From a checkpoint of a small mixture-of-experts model trained on Wikipedia: 2 picks a token, 284M tokens.
Below are experts of layer 10 (counted from 0) of a mixture-of-experts language model. Rows are named router (the router's row for the expert), gate (a neuron's input weights, with its number), up (a neuron's input weights, with its number) and show model dimensions 0-191. Each number is 128 + 32 x the weight over its row's rms, rounded and kept within 0 to 255. Numbers have three digits each.
After each expert's rows: "gets" lists some tokens that make up at least twice as much of what it gets as of all text. This comes from a sample of Wikipedia text that the model never trained on. Tokens count by the router's weight.

# expert 31
router:134111151141133113115117096151138168137191136106112148159172146096116113114140129113080098157175137121165119207188097111100069114102143083116164109094123136162113149122077150110144188110095127073079140121152144150124166114160047145150174075130135132119144099084114154164084115110103141084120172086171124128106083080170094140098110167161123105144126170077190129136110110119054129172092115086147096130090182132143159191066147138097072134119118117104141138132164123086093135146119170134107128169201135126143125153124125091096193097122083155136140179134110167180165141094013090155
gate0:136116122101131128150138129117142151037205180144120137148126060111096101098172040152142121147188103181159123119146128073190121141147134165169076132089135117127074133173135172137131126171059089167084148060181124111098133082134104104136130133157111069117095155149117186087142113095130170119098100095138080098158149117106102130139149132102113146168150177114163150199162078105112144150144160148127148143181154116192083183124098163207128166198109075133145116147107107122137088119129102143118117107156126145158130179086138090107165158097146099094136146114136148150108169074137106088
up0:085061125070159179096128119124136143133186134143112150112134168155126125139143127087122122214071076109092084064115159166093102093064078134105141123118157148102134148103133084179094121136167194147057175139126133104108083162110167157140130095147145120088172139077164127131174098180158156130163170109115157088135148186136096130151100125112156087105145077169109141110106110146159131112115131128134112070177129213121136107209147122123127166041176139145157132069167151178126153126116137167105130092124149157087119148132168186149128118174134103205126148112146119097130118118111161178
gets: " he", " He", " which", " has", " who", " It"

# expert 18
router:115100181149162134138117105097173161169110173114196147154172136117118098121153171108084082130149111085165212145158048104096105095058058126069136111061171165155123064138095149124099127144136132100130175128138151166078155143153103147114138103070144148119152100099134145143089146163110187109166121091149104145142098067160091122129067137132114154152185153109139166161127101140072104141103119116152116155103163108125161189150156117100113160106091085102121189136180165131106099119107153100103123150152105096111175144145131086097175105103100147154138160136086114183167206098099079171
gate0:082087107137134147142115097168121149111162092128104131089123128158182151103167132207095148115134150087196161182101125106132121121138132130125117135137124158132128133125127186131106191168096131108113122091138095204089133115121166099146117052104140179132158085105089090080118114159124142110123025132107144100149122158168116118115179096103143122082092130125138122114137167198104099105065093097074133128162096076083131072112126075140103154079171097173065155107132105157162104103170136091092138093134126162116118152174146074119155162149187169147089167132104090088189121185099062117
up0:126150148111176180103084161158129160192141156154149167124140165089143134159122179136139168138143145153151160144085116132104105182130139139131067114121106179161150186128145092133079061131118142067142181144134125095148106113123222064108110083107133115109148075066133165153166131176166117094109136157134111107143109143184161121109148143102082112047122153150129107136089112093125153090076132094082137156151094087111175086170146097079150132147172107153137170040154123110088174154071140148143102115163121087081039122134149103179112164156141122144167174142130105130156133154107127070
gets: ".", "-", "|", " |", " •", ")."

# expert 11
router:124098147137171132104100088111126148143160176161160171095183132069148116109111181064148099166213122117178140128144056119078104063147084140073173112064158188156140139133113141108142140115082141051166158131152120149133143143139114154137110103084126185086167094095181178094136133114103166098162116047151152106146125094154091149103103128151144085162119181124136134129086122127113106153097105125161086102067141117101175176092130175090088102059169094087127146114105104110097132162080156077118139161156121130152147166126122114093152081113107122163101105157096181158158135106072107137
gate0:153132105104172183073113130167099170134164122142148119146097092174102088128130092000125186144122110179154106175098112135131137124151085118113147097097154121095134076110165130107117093095112162124124141096102134090163131111137126140080183106157102123115120156081137083096192169086128116101163138130119135120137141102130141112165140108142118099176130091097090110163185079138127121176152139158072174083054157109136115116075142042153110141131095186144136161112082168099220113179079158132144126123149093128114138153099092162173111164125074093152119095128128148150097111209102163096
up0:101147157030145130156121095127130158149195111119141151089103159178108091134097102091008181151127108155149113121146151165140130087150187190121088198167125106087137127121110075144162153116121190130126122178142127108183166159132117137116123140069116147122091148128189126112134135146127087072143155082175116141081132119095115181164078128123125148165143134077142082141176089111146118133105137116101103119128100135130142099099093128076096158142170135135158146131130111069186140055155114097159169111131087091085107139102134127159122120203103112093072098169178118161078140151107149183
gets: " a", "'s", " his", " the", " their", " its"

# expert 4
router:135095150154166103159113129084169167163123154176135169134147141111123095136113171103095103093202145092159120128165053092061119105092121124065155107060178135127096096142101172128172118127130140074106186103150141142098150132200067181121166101109148163089178109131191140150085133118088176090151148093107167106144131064113106143124080143111180118149114183129160113158097107102102091133087085093206094120110158125127166191106113154092077106135089083139125142133182152109095157146096181117095141138151127126167162170129123106098177087096084142144120133139082135180150155083111115149
gate0:105118101137136081084113102104113113093118162130166135116139149079122053143109161153147205120158159095163137126091168136160119177147110145089097142108098124136189119069146100111155155123189107117171143131090161108124113143124147120098099115146097103120140103140147159113080177147125081167074122109152070155105156096103156130131150085068124163099145124165102147173089134115144136171155133089162134139101079152223153162126155114077092071158175069082126126198157084116164119193112130101137171182142177161148138108182122078176099105101118155160110186105147095170088080085132195143
up0:135147091078172225164095163150137087138148190139082154144123164091144131106127157092112130167115088079191194170119108217166119176132150136103187148122115069166171168175123137102093151160143124160056112141119097114119117153079122145136065125063140177117100089105137153086146153154171177135162116101091103111189145144125131120119120154177158132097098134142165087131078150106163130122109127163127123115099182137112142100173087175130127130121135161158123090132147180187087151143112095111183160122133085167116148140166086097163144108156179060125108162137099099098124144140087125178
gets: ",", " |", " and", ";", "),", " –"

# expert 16
router:142107092162117097141148139159128160119190186194139135108165142059134078141138144102129118132169154098139103182179093078070132107092144124089127089117119169167130118160129146104144153137111134122094179122144151134106182135122064145134135118084153153078161091104158149127093130092118144100109132091111151120174085079096117146092109123086159089168102168111124073120090102126087118149102073077141099137062138114116176160092153151124079106115137101090146097095140150055088160195125143098122124141207120122165119152154051076117183079088099117130163165170122203198150127113092089144
gate0:101145145187152139099075146144104068100131115131137123173187115162109160024152138115201149156108100161160144112067157119119076107121112192113143139110107162130142107088134079150125162143155132144126132143175133130200113114111094060159128134137172143066164150078109147119121112162120155163078113120174123131151144141099142141093230149104162142137097066181127123114098185123075127152088157058140113108162142100105136104124133187106129135127159110093083105178192140108120130136069084094119114101119143107067156101148098130185140143162118124138127098124070200096150143144143182108
up0:149079170114150100133116131141158168108095194100143167106117179110126106115099164146095116137141157133168084120134147099138129138123161102153102146164095104112091129104130141145108050161159070133157145066098119097087096107105143132142115113088125127189085147137056113146217165093128086145151147145058090120065163109132056089132158140138117110140179147134168119111151124181128125148144188101113134192111140116168093209202137135120093127083160182152168191103124098141117109095129144177163137161063138089151090174103144153098111110104083090136147195151122092070110083144118145139
gets: " |\n", ".\n\n", "\n", "\n\n", "==", ".\n"

# expert 9
router:100110124125145131142127112138120186153127145192171180148137140109140073174130154098121097099174155114155138116148087105076109111129082099079137086093194142124090080107136147123163128127127143081123165143139142172083121166174107155143142105083125116117191103102152152119083148162119201125146152108102124156100112117109098167092117185138131172135159198114183131093079097126096072131108070073168124169101153108104202209125124140127103140119091045154147152106189110129065135130107193120074091149151127153171127140144096089100152096065086141148125169161096153165163165085110098151
gate0:114098161118149117150106112137102096049175127086126174173058138176071114117117126131133074096106097132130094121115190117121105129133151097091167134147135117130154201085100061115160105176118122049152057196148105089148147129148107210099151146116127092132080119095095164130152144158184121132179102147065131132050112113139105142097123125152139103069146113147187147091144150122181134121162157106155221094111164100110159197140163124129120175175116107140185156129085181097154171139127069114125142148145132173138152127149157115108114110153113154120098124154153096117115192142143109138
up0:184153142149154127082060124136124126088155101121131155125104166118170072079056101106114155142056106107148149106168093100091173138130146096095162129151072087140094114143111147197113096136126155053056121116114104075096098153094149158118118103161139171105191206136135087112124128085107144099073169156103161134147144119123141151146171122132139114121084097161160062059139171098184188152080131192150075087103092157120060115132148127110109162099158125088093075195124098109156100144164130145162135102152138096107113159138144090151136095180110125096108121181135125135162112140131120108
gets: " the", ":", " |", ";", ",", " /"

# expert 26
router:134132126101167155141112117095138121150137162159205124163169166056130098129136118114094112098143138133183154199131138072084083122120074095093177142091114187170143119164135151120146107142133080104167136125119150191109143133173107150122154103074137141100171094136147142116101118096094169116160156051151131073179085075105103151110078150124154109143146188099134078106076111099117142119091069115162110122082131176127133156108153170120058121125167095134109162132204138120115143140120189108125143141176097084127172150166186108098168063086089129148131173161096156132155186075092127164
gate0:096107155107144136160103163089119117100125196124137118169203095072206134098144158112115094132143079144085097110131147151131165119089088143139084173183138116100103093138090156124159119150089147090143137112065134121092136116116115108070104117142117155096113145164131136071154105115077151112097151163158110144069157106060077114069139179122076128116161109148131104153125163128117130136155105173086128129205125147168126147188181175097104129136189134117154169149118027117135137115091110082126148107091126104135170081073098148035082152176130088096090134125162157151090146097120093149
up0:096134074156074112173129108138103139117083125117161093126135090101133102145127106156127117159174086153094070106113105051161080135095142097160102098121149071173151112166106135143192171186099100124096129164079084176108123123149153116101119133139118115126120096172145181149153073186135130132070144153147082093141118152120134094134106129142082126128185165065152124146185081150137155101141090141169194130192096140139133207142105116082102141147093156111099097122130069138103100104159078116086123120163128183121149142081154179054107090106105158114157162041083125108100174100097139126
gets: " the", "The", " The", " of", " Total", " /"

# expert 0
router:105089158141161104136097100095139175150128187151153142144153189085107104115141118117120119115152140092144111181147118109103116107119096103081184088089151169199097103133157150144122138119120123088154159144136134187068136136166138141139118122158123121110194065096148141140091152144117146141143163091151124118107105066129099153138034145155121115162167143088140116108075082117124121169128076123160115176086152149092168145105112114103108136061119097152109141116176139104065115165124172128121162150164097153151186181160082083099198070070076142124151143147089173221170140110079090183
gate0:112203104139122130100119142062153110113131135135153131190126136132079162138101146098088162106069092126152128160146068164079144117172086104123175111131094126109168173182153129138115145100097159132159138151147112137108173092188149071119111122147116149069169111171111074165146094184118105108104111087136176035106132093128157140141141141157155142121140127138132082149112164196069152119154047102179134139143143138088159117152133140115151129166101112106182113122145095070095162129123198126109158122136119138137140072197145086156148129180194072190162153120102126137139098148110154213
up0:099158144145133157089134128115074144135150181150078110114131124083064088146204102137059168099086149140108158126085108131127099095152109116113163097105195139125115120160145094066090199139064150133116140120115157195172163100125069102089109171078107108142187119157120113146142142092117125140098148126164124094124091136065149128171105147113140104156128164175099127143119178110130142154103150168116180193108107155206135072182126153115154165127103091081180154113136084109141117113169096101132158123149088139182120131135147130191201138154137145084086130109093171123085181065101134165
gets: " was", " is", " were", " be", " are", " been"

# expert 25
router:157094198145148116142128103093153145145102154174161181166176139101137076152117192111088117119201127094159159149123102112100122102093062114097162086078145186180140111134133153139156137116119103085145139152131171179105156115174083118150152124100127139104157051095149175104107115107127135111160131096161117092122098079100109178141068150146138136154140185106163099130082062131101107201091077067178088153101164129102148179087092127105109126096104075121101177141147139141103158192093173104116141159148129117138162158091099088105190090118091161171135122169108162119158176110084126152
gate0:190136156169135108152124074137133108123142152158095144133102103117098143144073108171159102118134140127152051134163145063128177125162076168107160092134185103127087147124125063082120125127151168119133138127162155089110155071110047104120088113171132161184077113142069053152129121155145232151115163092145184139111200151161176138042103149196134186139092146134133138131153164147108145103165126062080130106179125122131164106191114126101142174098105156123097136113147182099114153095114141072102123107133127137137092139078131128155141121129109141138104163138110118125193164120146153122
up0:107084082140080100180095091099130099109071152163164094147139206161153079148102119153126128105183106137119113148057078125145121194115143177154170126152117136085149097173106135143118128110137183125193151158159102173074145117098110093160106171103143103130104162133141149137122155123085134120097162077124097049143112156158175131101058118096119107122158160136096080108095134147130065051142142146100099083139143089155103065128132133149119153139095106096139123114127123143136168129079159075182106145139142091189147131122134114167199186116149075194177171121096112108088075136125114096
gets: " |", " the", "-", ":", "|", "="

# expert 2
router:104086104148141100127141119119155192146138161140128136163135133073150095166156111088108060127186134078160152161186098084068094114109081124117095105102117173133135134119135144081158159156088180097149184136159164169089145163139115141164111096068155143103168096091161185111113139119095177112118147090123171159132121113140119167103122158168141142174119162092169135076068086137092087137071089112139102166099170103103191139142206138077123101119123123138122152109138115141061165189132149121140120184152082135182140153147056062080123091084128151125134151169103166157150143091098090164
gate0:097116152108115101185098122084121127081140101135144101102168100092170117110096170073114097107195172168119194124092139079137161127125179121135114163137108135086110151191143147133096141149125069136113165079156138094131112156149112104186107084095162131141167048127129126094091142132117157128121116147164111145133105159140130151153149072137153124120078127159099160118112133137195135162100109131090041186149102123156186111173123149112191124179141159205125140121138162099141135120169082181122065142121097112130100154143072138115106092096150195168164193153185210081116148131104143097
up0:110146136159154140157125133104122114197132118180185152119104118028147183110129087164070102083094135135109228097194102126091118095083095197066132148159147115092139129107108178127122141126128070125095168123133086130115125123158155107149130136092116110127125139110168128137079093107107138168125141126087132199165143091149126130115107088127102074150144115146171143068194113120165165183088138142196173102092079178114159103149147118119162091090127163140137166101135120113165095130101144131103133172065128096094110115150149115136077158121074147126150066145160134147160044182104125113
gets: " (", " ", "\n", " \"", "–", "-"

# expert 17
router:155074122142164080157131122093144171159098141150134170137146178109143085132126171101114107105201139089152125133157079120088134088099095123117170099122214154150108143136136151127169154115086153099160155132180154173077129143203108154178150120124081150112158099110179153098149144116099140119164168063139179124123144093107083185116049150128137133145159168122165101115063102090121098162123070106182101125092158131080166172087113169101106091097105108176099147144167118113090145179110164125141166134124132131142177179109109079082175061078117146144109155137119174125119158090052113143
gate0:079157153140182060125081116097123077151115120195135147132114115185139122178081067155088096077111187154151154106085113102132105120166141170090133145139138156129099186098128125114072077109067122128100111138116145098084139112146112142136074112097107153126162145118110080132160104127061159145089152114100152133158183101096164163109202158154128078099114150141168129142176159072092116112151122108090116161126132140106108064110180193125114104113123137176138096121182136120059108087114082170167177133160204146131117153083163097133081176144160149113115152153106193075161133119095115104
up0:105150097112207116159073154105110130163171076125094095197074136140129093199124169146143111141075111104097104127132128144139085140164145128120123138166089150127130159168137080085077128149131085117108155165106076146150121083095107155134153066096153125142140163107104127065136090093049114166098097121152126109143139129080114213202199149091147137124135165091165169157080183126108141084189121181117107053150154081189136106109163141148162113119107133103120124115200183196143111129101131116131149109145146118099127103144177125158091123145163106180129084165147162139144150130149118121
gets: " of", " as", " with", " and", " by", " for"